From a checkpoint of a small mixture-of-experts model trained on Wikipedia.
Size: 8 layers, width 128, vocabulary 7882.
Experts: 48 experts in each of 4 layers, 4 picks a token, a shared expert of 64 neurons.
Below are experts of layer 5 (counted from 0) of a mixture-of-experts language model. Rows are named router (the router's row for the expert) and show model dimensions 0-127. Each number is 50 + 10 x the weight over its row's rms, rounded and kept within 0 to 99.
Before each expert's rows: a language model's description of what the expert responds to; "raises" lists some tokens whose logits its average output raises strongly, later layers aside. This comes from a sample of Wikipedia text that the model never trained on.

# expert 10
Sentence-final periods. Periods and closing quote-periods ending sentences or paragraphs, heading markers, table separator rows, and mid-word pieces of long technical words.
raises: " However", "\n", " This", " Following", " During", " When"
router:42 53 40 68 41 56 62 68 38 64 37 52 56 46 42 53 44 53 46 65 61 31 61 38 53 55 57 56 23 51 45 61 67 53 50 43 55 48 50 67 57 57 23 47 42 53 60 39 68 30 39 38 60 37 48 39 54 51 56 51 50 48 62 29 52 51 55 64 52 44 51 52 35 38 64 73 46 28 46 49 53 55 52 51 60 58 58 59 45 52 56 53 43 55 43 50 43 58 46 42 48 54 47 35 34 54 64 52 38 50 66 54 65 38 50 48 44 39 50 60 54 64 41 34 53 65 49 58

# expert 47
Roles and table rows. Table-row-opening pipes in election results, and role or affiliation nouns in biographies like Party, President, player, member, American.
raises: ",", ".", " and", " in", " the", " to"
router:53 60 50 33 45 45 56 52 50 34 63 42 66 46 54 51 66 43 39 59 57 54 71 40 57 45 46 52 60 39 50 48 46 52 45 34 61 55 56 47 44 43 46 56 55 54 65 48 60 61 46 36 57 68 57 39 65 43 69 48 53 36 39 55 43 54 59 37 37 48 42 26 53 61 38 55 57 38 65 52 56 55 55 45 59 58 59 39 48 56 60 36 39 40 36 62 48 48 65 37 28 54 69 62 30 57 59 35 59 56 53 61 67 48 53 49 53 35 63 55 74 50 49 55 41 42 60 50

# expert 30
Name syllable fragments. Consonant-cluster pieces inside surnames, place names and foreign words, like Sch, St, Sh, ick, Mc, as in Lederst-eger, Am-her-st.
raises: "id", "op", "ins"
router:42 56 60 74 59 32 39 54 56 50 44 42 27 47 57 64 61 48 38 45 40 61 60 66 50 50 59 41 78 43 53 41 41 63 58 47 51 56 40 45 51 52 41 50 36 53 47 54 54 28 34 27 55 42 48 45 59 69 67 51 44 60 52 52 67 48 71 53 37 76 43 41 62 43 47 49 46 51 39 40 56 63 44 53 51 48 50 38 61 39 56 49 42 47 46 55 52 30 54 35 61 50 57 57 44 44 45 46 37 54 62 51 48 39 50 56 51 26 49 59 57 53 58 37 53 53 41 52

# expert 25
Opening brackets and quotes. Opening parentheses and quotation marks that begin a title, gloss or quote, also dashes and pieces in math markup.
raises: "f", "the", "M", "F", "P", "B"
router:55 56 37 59 38 36 65 29 43 60 63 41 45 36 46 46 60 55 53 42 55 61 42 63 50 52 49 39 35 30 62 40 46 45 48 57 49 44 52 57 51 39 48 44 59 45 51 65 44 56 64 49 30 39 37 26 43 58 57 61 34 59 44 51 64 53 49 46 51 45 41 41 52 40 63 59 64 43 51 55 30 62 62 65 43 36 44 65 57 40 62 47 62 48 67 52 65 45 60 54 50 45 34 61 50 57 38 58 51 50 39 51 42 46 63 25 44 54 48 39 42 64 35 36 59 51 57 36

# expert 27
Hyphens and prefixes. Hyphens in compounds and word prefixes or starts, such as Secretary-General, anti-SLAPP, inter, pre, plus the infinitive to.
raises: "s", "f", "n", "t", "S", "g"
router:64 50 52 56 28 58 45 45 28 44 49 40 35 39 50 33 37 53 66 31 57 47 43 70 37 63 46 42 58 42 50 42 46 29 51 55 40 73 41 57 54 41 39 51 38 53 51 59 56 52 66 31 30 36 37 47 49 52 57 64 55 68 39 61 61 36 42 59 45 76 38 39 39 40 57 62 59 59 27 57 33 55 46 52 59 48 48 52 45 46 52 43 53 52 52 36 46 45 58 43 52 51 35 58 47 47 37 47 54 48 49 39 63 57 52 39 50 49 54 48 65 48 51 55 54 56 50 45

# expert 8
Breaks before headings, entries. Line breaks before new entries, headings, or after short descriptions like "British actor (1934–2004)", plus word-initial pieces such as ext, Disc.
raises: "===", "==", "====", "The", "In", "S"
router:50 62 42 72 43 49 34 50 42 61 48 84 47 53 45 62 39 67 53 42 52 51 57 39 60 64 44 50 35 33 56 35 46 34 57 61 48 58 52 66 39 32 60 62 50 52 40 61 52 40 58 59 50 71 47 42 50 63 61 64 48 35 46 36 42 41 47 57 21 45 60 51 59 66 55 55 42 56 41 37 47 54 47 39 48 30 60 52 58 51 48 60 50 52 60 52 51 59 52 62 66 47 47 53 47 51 45 66 35 43 39 48 58 37 49 50 53 43 45 46 60 59 62 32 49 56 63 48

# expert 36
Mid-word pieces of names. Inner and plural pieces of foreign proper names and words, like Bansdih, Washkansky, Giatras, plus time nouns days, months.
raises: "om", "ially", "t", "ene", "iven"
router:48 54 52 49 56 53 42 36 55 46 37 43 53 48 44 61 49 35 48 53 61 47 63 55 39 56 57 40 61 31 69 41 41 57 55 26 54 39 76 46 62 48 43 63 41 68 73 68 50 65 47 52 67 63 55 37 66 62 55 45 50 55 43 38 53 46 49 60 39 47 68 44 59 36 48 56 37 77 42 42 52 48 60 51 55 36 40 49 54 43 43 53 56 59 51 60 50 49 49 43 62 49 69 54 59 72 44 47 75 52 41 53 53 52 51 63 64 44 42 49 52 60 46 52 63 46 56 56

# expert 7
Years and months. Four-digit years, decade endings and month names in dates and chronologies, such as in 1954, the 1980s, November, 2019.
raises: ")", "):", "),", "}", ")===", ")\""
router:53 45 64 46 49 51 52 34 60 66 40 47 46 51 56 59 50 56 45 43 51 60 38 58 55 45 50 33 54 52 51 58 68 45 38 41 72 60 46 40 51 48 65 60 48 45 47 64 45 63 28 31 42 51 54 61 42 62 61 64 41 33 63 62 50 44 49 46 63 42 47 45 58 57 70 38 43 50 64 32 67 46 44 47 42 60 50 48 49 41 54 60 48 66 51 74 43 58 40 53 37 52 53 46 56 53 45 51 46 61 33 55 61 53 34 54 31 47 25 49 60 27 47 55 47 47 30 38

# expert 29
Word-initial letter pieces. Opening fragments of split words such as rem, f, l, re, st in sports prose, plus codes in table cells.
raises: "aint", "ure", "an"
router:34 63 39 49 51 57 53 34 58 45 59 53 42 40 42 54 51 45 54 50 46 68 42 50 57 53 47 42 48 48 60 44 54 67 34 37 57 58 51 63 52 37 35 57 43 46 41 47 66 52 56 44 31 58 49 29 30 59 49 55 45 46 62 55 67 40 30 43 47 42 52 45 48 44 50 45 43 69 41 30 53 59 63 55 42 34 49 60 69 26 51 64 55 44 67 35 57 41 30 60 61 55 41 44 48 40 40 55 49 60 51 38 44 40 33 56 45 46 32 50 47 53 62 66 41 32 61 60

# expert 38
Units, ordinals, numeric tables. Measurement units, ordinals and number-related tokens in stats and tables: km, kg, %, second, third, th, closing parentheses after scores.
raises: " |", " her", " a", " the", " (", " it"
router:51 46 57 49 63 58 39 63 50 55 62 69 45 48 57 59 64 48 46 52 59 62 58 57 50 30 63 34 42 43 58 48 47 58 44 55 56 40 45 63 39 56 55 59 43 61 56 46 56 51 27 45 43 54 56 42 62 62 56 61 51 54 65 31 63 38 31 66 56 34 42 43 41 56 66 52 44 54 43 39 43 48 42 36 72 55 49 42 49 45 57 58 50 59 57 46 56 34 54 74 40 56 68 40 58 53 52 47 60 45 49 65 30 47 41 34 51 70 41 41 45 52 58 45 57 60 24 59

# expert 2
Line breaks, word completions. Line breaks after sentences or page titles before headings, plus word-final pieces completing a known word, like al-ma, hurric-ane, cig-ar.
raises: "\n", "|", " to", "==="
router:58 63 47 44 55 49 54 61 51 44 47 56 54 49 61 40 22 49 52 56 59 43 38 46 55 46 54 37 48 58 35 45 60 44 51 56 50 62 47 68 49 55 49 66 44 68 34 34 46 44 46 53 47 62 40 65 64 56 45 42 48 59 65 57 42 41 41 68 59 40 57 41 29 39 34 37 57 36 60 61 41 48 42 57 37 48 59 60 57 54 44 39 59 42 52 76 52 63 44 45 45 48 31 56 35 44 51 63 53 45 57 71 60 42 28 41 59 53 51 30 60 58 60 60 48 48 41 39

# expert 16
Table cell separators. Pipe separators between table cells, mostly after numbers in stats tables, plus semicolons and bullets in lists of results.
raises: "\n", " ", "\n\n", " Succeeded"
router:63 37 60 41 61 53 35 44 48 57 50 50 66 52 46 49 52 47 40 38 63 48 52 61 48 49 63 51 53 47 51 66 47 62 58 51 51 44 50 46 49 41 58 32 63 55 41 60 35 65 58 59 33 60 53 63 49 36 43 49 52 42 49 44 64 66 56 57 54 42 50 47 63 35 36 46 45 45 64 47 63 68 36 49 35 52 58 49 51 53 52 52 40 46 43 49 68 65 53 21 57 53 34 60 61 50 51 62 66 35 30 59 42 33 64 35 34 41 38 55 64 70 50 58 45 64 45 46

# expert 18
Closing brackets, proper-name ends. Closing parentheses and quotes ending names or song titles in tables, plus words completing proper names like Carolina, London, Center, Street.
raises: ".", ",", " |", " (", " and"
router:42 32 51 45 72 72 54 48 59 38 30 39 47 44 63 36 57 45 53 58 46 57 59 51 58 60 52 60 55 51 46 55 58 52 48 52 51 55 36 50 51 57 53 46 60 50 49 56 62 52 44 37 62 29 66 70 27 38 66 41 60 38 62 64 36 37 57 59 65 43 39 45 47 48 50 44 45 34 73 58 45 58 52 42 37 52 47 48 52 30 65 54 41 48 48 56 57 46 37 42 35 40 67 32 49 43 67 51 58 49 44 54 61 50 63 38 44 46 61 42 59 46 53 54 64 48 46 33

# expert 4
Line breaks, word endings. Line breaks ending infobox fields and table rows, plus inner or final pieces of words, like Europe, beetle.
raises: "|", "-", "\n", "=="
router:45 44 39 42 57 48 51 38 66 34 34 55 57 58 55 32 57 52 49 58 54 46 51 42 44 56 58 51 45 45 65 55 68 45 60 60 49 61 42 64 50 43 43 46 61 64 60 48 39 53 47 36 35 80 36 57 40 63 59 59 51 52 51 47 58 44 54 80 57 60 44 39 44 61 72 52 44 66 69 44 44 39 53 58 45 48 48 53 41 42 61 30 44 42 47 61 41 48 50 35 59 51 42 57 58 60 48 53 41 59 29 51 35 46 58 34 63 59 42 52 54 44 40 59 57 53 59 70

# expert 3
Numerals and quantities. Digits and number pieces in counts, measurements, years and coordinates, such as 40 mi, 18 acres, 2,846 people, and °.
raises: ",", "–", "-", ".", "th", " m"
router:32 40 53 38 42 43 67 49 61 58 47 54 61 45 44 50 66 68 63 42 58 59 43 66 52 45 46 47 47 51 59 47 58 43 40 73 51 57 47 52 41 45 56 57 44 46 55 57 44 65 46 51 57 39 34 47 42 61 61 47 48 42 70 41 38 36 32 45 61 37 43 42 38 57 72 54 45 56 52 30 55 38 61 65 61 51 53 60 50 46 53 62 47 50 50 45 36 54 42 64 30 67 54 42 64 51 30 56 41 42 50 43 47 68 44 53 29 72 42 52 52 51 34 45 38 52 44 43

# expert 9
Nouns and multibyte pieces. Common nouns in table headers and prose, such as States, Cup, Location, Peak, plus fragments of Korean and Chinese characters.
raises: " and", " as", ":", ","
router:51 50 54 44 36 52 56 44 50 54 42 40 45 50 49 57 60 49 63 56 58 73 60 49 24 62 48 27 59 24 49 65 56 40 58 39 68 44 40 48 54 66 55 59 43 59 43 72 62 54 45 59 50 41 54 49 51 29 55 46 38 34 49 55 41 45 41 64 39 30 50 40 61 47 44 46 44 66 53 46 45 58 44 63 43 50 42 54 52 37 73 44 59 47 43 67 50 41 53 67 57 64 53 51 55 34 48 48 25 45 41 51 53 46 52 56 60 54 45 35 46 65 56 62 44 45 49 44

# expert 45
Decimals and number parts. Decimal points and the digits after them, coordinate seconds, and numbers in stats tables, such as 93.97, 55″.
raises: "e", " \"", "st", "c"
router:63 34 56 55 33 46 55 51 49 61 33 54 50 49 48 60 56 64 69 60 41 45 49 49 50 58 48 39 34 41 45 50 56 65 47 63 52 61 61 49 45 57 58 51 51 43 60 48 49 46 54 61 43 46 34 47 48 50 70 44 46 46 64 55 49 45 49 43 50 39 47 49 54 52 49 52 44 38 57 38 74 57 47 38 66 56 33 59 37 53 41 58 39 37 73 52 38 60 41 61 70 46 59 49 54 51 52 67 42 23 49 56 30 33 45 38 44 48 44 41 39 47 53 24 33 45 30 58

# expert 22
Month names in dates. Month names in birth and event dates after on or parentheses, like November 1, October 13, plus following day numbers and commas.
raises: " and", " 6", " 10", " 9", " 15"
router:45 47 60 46 50 57 54 62 62 52 47 40 47 50 53 44 52 53 70 34 59 55 44 47 63 53 48 44 54 49 36 41 53 24 57 42 56 56 46 65 50 45 56 56 57 49 33 63 35 43 46 59 61 59 37 50 57 22 49 61 31 40 73 54 59 52 53 46 48 52 50 47 68 33 68 50 61 61 55 48 50 52 37 57 53 67 53 43 50 58 48 63 51 53 37 46 57 71 33 57 36 46 63 60 64 43 58 44 46 57 31 60 54 42 37 50 66 61 42 55 50 52 56 28 54 57 26 47

# expert 19
Foreign name beginnings. Initial capital pieces and early letters of foreign personal and place names in lists, such as Al, Ch, Ol-g-iate, Ist-v-án.
raises: "ate", "ar", "ec", "ent", "ol"
router:30 48 74 64 48 51 57 50 49 49 42 59 39 47 30 66 43 39 50 38 36 39 47 54 50 41 64 69 45 42 47 37 48 55 59 51 52 51 60 56 51 38 43 50 39 61 45 55 28 41 56 62 51 44 70 46 64 66 44 46 39 56 48 52 62 37 57 52 43 57 73 53 54 54 54 32 33 41 46 52 47 41 60 54 30 44 46 26 51 60 53 51 41 49 60 54 54 50 58 58 64 34 49 64 30 51 59 59 46 36 52 58 59 28 55 38 49 34 54 54 41 57 62 43 50 44 37 45

# expert 21
Table cell starts. First token of a table or list cell after a pipe or semicolon: numbers, scores, initials, and place names such as Las, San.
raises: ";", "ings", "ers", ":", " |", "ries"
router:47 44 56 47 38 58 65 39 66 58 52 52 42 46 44 46 80 48 51 48 52 46 37 57 52 45 63 32 48 29 52 59 42 51 55 66 48 35 40 49 40 49 52 60 41 60 36 63 45 60 51 41 38 46 55 40 48 55 51 62 48 40 58 44 53 38 48 46 41 29 55 59 68 52 63 49 60 56 48 30 64 51 65 45 55 41 41 60 47 40 55 68 70 56 69 56 40 53 38 55 73 58 47 59 45 36 38 49 48 56 56 44 66 41 42 46 45 61 53 61 34 64 61 54 30 44 33 54

# expert 46
Pronouns and mid-word pieces. Subject pronouns he, it, she, they, there in narrative prose, plus interior word fragments like up-sc-aling, out-r-age, m-ent-or.
raises: " |", ":", ",", " in", " ("
router:59 49 44 77 49 50 60 50 29 54 64 55 25 50 46 48 56 51 43 32 49 60 58 38 45 40 50 44 58 53 40 48 52 48 62 35 47 50 55 60 57 36 62 42 49 60 55 45 48 41 39 41 57 20 35 52 54 53 55 59 43 48 55 41 42 56 41 61 40 63 45 58 46 58 49 64 41 38 44 58 36 44 54 47 38 60 62 56 66 40 44 58 48 49 46 57 65 35 59 57 37 64 39 67 46 48 54 40 41 61 71 42 71 47 51 39 54 44 23 41 48 60 44 67 55 50 46 43

# expert 12
Noun suffixes. Word-final derivational or plural suffixes such as -ation, -ment, -ers, -ings, -age, as in voyage, struggles, players.
raises: " in", " on", " created"
router:35 56 20 41 49 51 47 39 51 36 35 49 51 39 57 53 54 41 41 65 44 53 53 34 28 46 46 52 65 50 47 62 39 47 53 34 45 49 59 50 67 42 47 68 43 49 56 45 65 59 45 50 72 42 53 54 38 58 61 44 53 55 43 57 26 74 39 57 34 41 47 42 56 42 39 61 47 60 67 43 48 46 47 37 47 41 51 47 43 54 54 34 44 43 45 66 40 48 54 33 34 48 63 43 46 54 67 23 41 61 55 67 55 62 47 51 58 52 47 42 50 47 52 57 55 50 55 58

# expert 39
Name endings. Final or middle pieces of personal and place names, such as Dav-id, Pitts-burgh, Sarajevo, Randol-ph, plus suffixes like -son, -berg.
raises: "–", " (", " —", ","
router:35 51 60 44 73 56 60 43 45 49 26 51 41 49 51 55 57 44 38 50 46 40 57 35 42 36 66 62 67 44 34 49 60 64 51 54 61 55 53 56 52 58 40 63 36 36 59 56 48 43 32 55 59 54 54 33 56 46 69 52 52 52 52 61 47 44 58 56 33 47 61 51 55 32 39 36 43 59 75 66 57 35 60 57 38 52 60 43 38 48 46 45 34 52 45 47 45 54 55 36 46 37 66 54 47 52 54 55 59 56 59 57 51 52 50 47 52 54 57 43 64 27 52 72 67 52 34 38

# expert 43
Mid-word syllables. Interior word pieces like ic, at, ig, k, as in Pol-ic-y, vo-ic-ing, el-ig-ible, plus City, University, Indian.
raises: "ic", "ication", "ically", "ies", "ics", "ical"
router:48 51 64 55 57 51 33 43 67 46 48 43 56 65 63 57 55 57 39 56 56 41 37 34 50 46 44 48 45 46 55 51 49 55 51 67 63 43 42 47 47 47 32 62 52 62 50 31 71 39 42 44 68 51 53 60 62 48 48 57 32 44 46 67 48 33 57 54 59 42 67 51 63 35 47 53 69 51 39 56 53 58 35 66 42 69 48 40 57 42 52 58 48 35 41 67 60 44 51 27 54 52 48 43 49 53 58 43 57 47 69 39 55 46 48 43 51 52 60 67 46 47 41 70 52 74 66 60

# expert 26
Verb and noun stems. Word-initial stems of common verbs and nouns after the or to, often split like pres-erv-ing, cons-ult-ed, dis-pl-ays, design, pass.
raises: "aged", "ors", "ability", "age", "able", "Stud"
router:55 63 30 69 56 58 61 60 41 65 51 57 51 64 58 74 62 43 39 53 49 71 52 36 42 49 53 49 57 42 46 45 57 51 63 36 35 53 35 60 54 42 45 48 46 46 50 42 56 60 42 58 64 46 56 36 50 53 62 52 38 38 50 52 46 59 41 42 36 86 39 44 51 62 52 59 37 54 53 48 40 65 37 56 43 64 52 31 59 52 58 35 62 55 46 62 56 45 59 59 32 34 52 33 46 46 40 45 38 42 66 55 56 48 46 54 58 56 52 57 61 57 57 32 60 41 55 47

# expert 13
Table pipes and semicolons. Table cell separators, semicolons and ); between list items, and range words such as until, to, next.
raises: "\n", " ", "\n\n", " Total"
router:59 41 61 38 48 62 49 63 53 61 55 42 75 58 46 43 54 47 30 49 66 51 41 64 59 67 49 43 39 49 34 62 23 55 68 56 47 41 46 43 48 40 57 35 51 59 40 56 41 55 50 66 41 64 50 61 52 37 42 36 52 60 58 49 54 71 55 49 79 54 47 39 56 38 41 50 44 42 58 50 59 39 47 40 40 60 51 45 40 54 47 45 47 57 49 51 70 60 55 37 48 47 48 38 68 53 47 41 63 52 31 58 46 58 63 40 59 53 49 49 62 65 46 44 64 66 52 42

# expert 44
Capital onsets of names. Capital letters or first pieces of foreign proper names after a space, like S, K, V in Sebastian, Mateo, Xiaoping.
raises: "ales", "ear", "ame"
router:37 53 44 64 70 51 62 49 54 44 44 49 37 57 37 64 47 38 61 36 45 47 46 44 49 45 57 56 48 29 41 33 56 49 63 34 56 51 36 53 48 49 55 46 41 65 58 58 43 43 49 53 47 54 29 39 59 72 56 56 44 63 45 68 63 36 42 53 48 57 50 59 72 45 46 43 40 52 41 36 55 35 50 67 56 38 48 38 54 54 53 54 64 46 49 40 68 69 54 52 75 48 58 66 38 40 48 70 39 42 61 68 57 41 63 50 43 43 65 54 58 58 43 48 52 52 38 54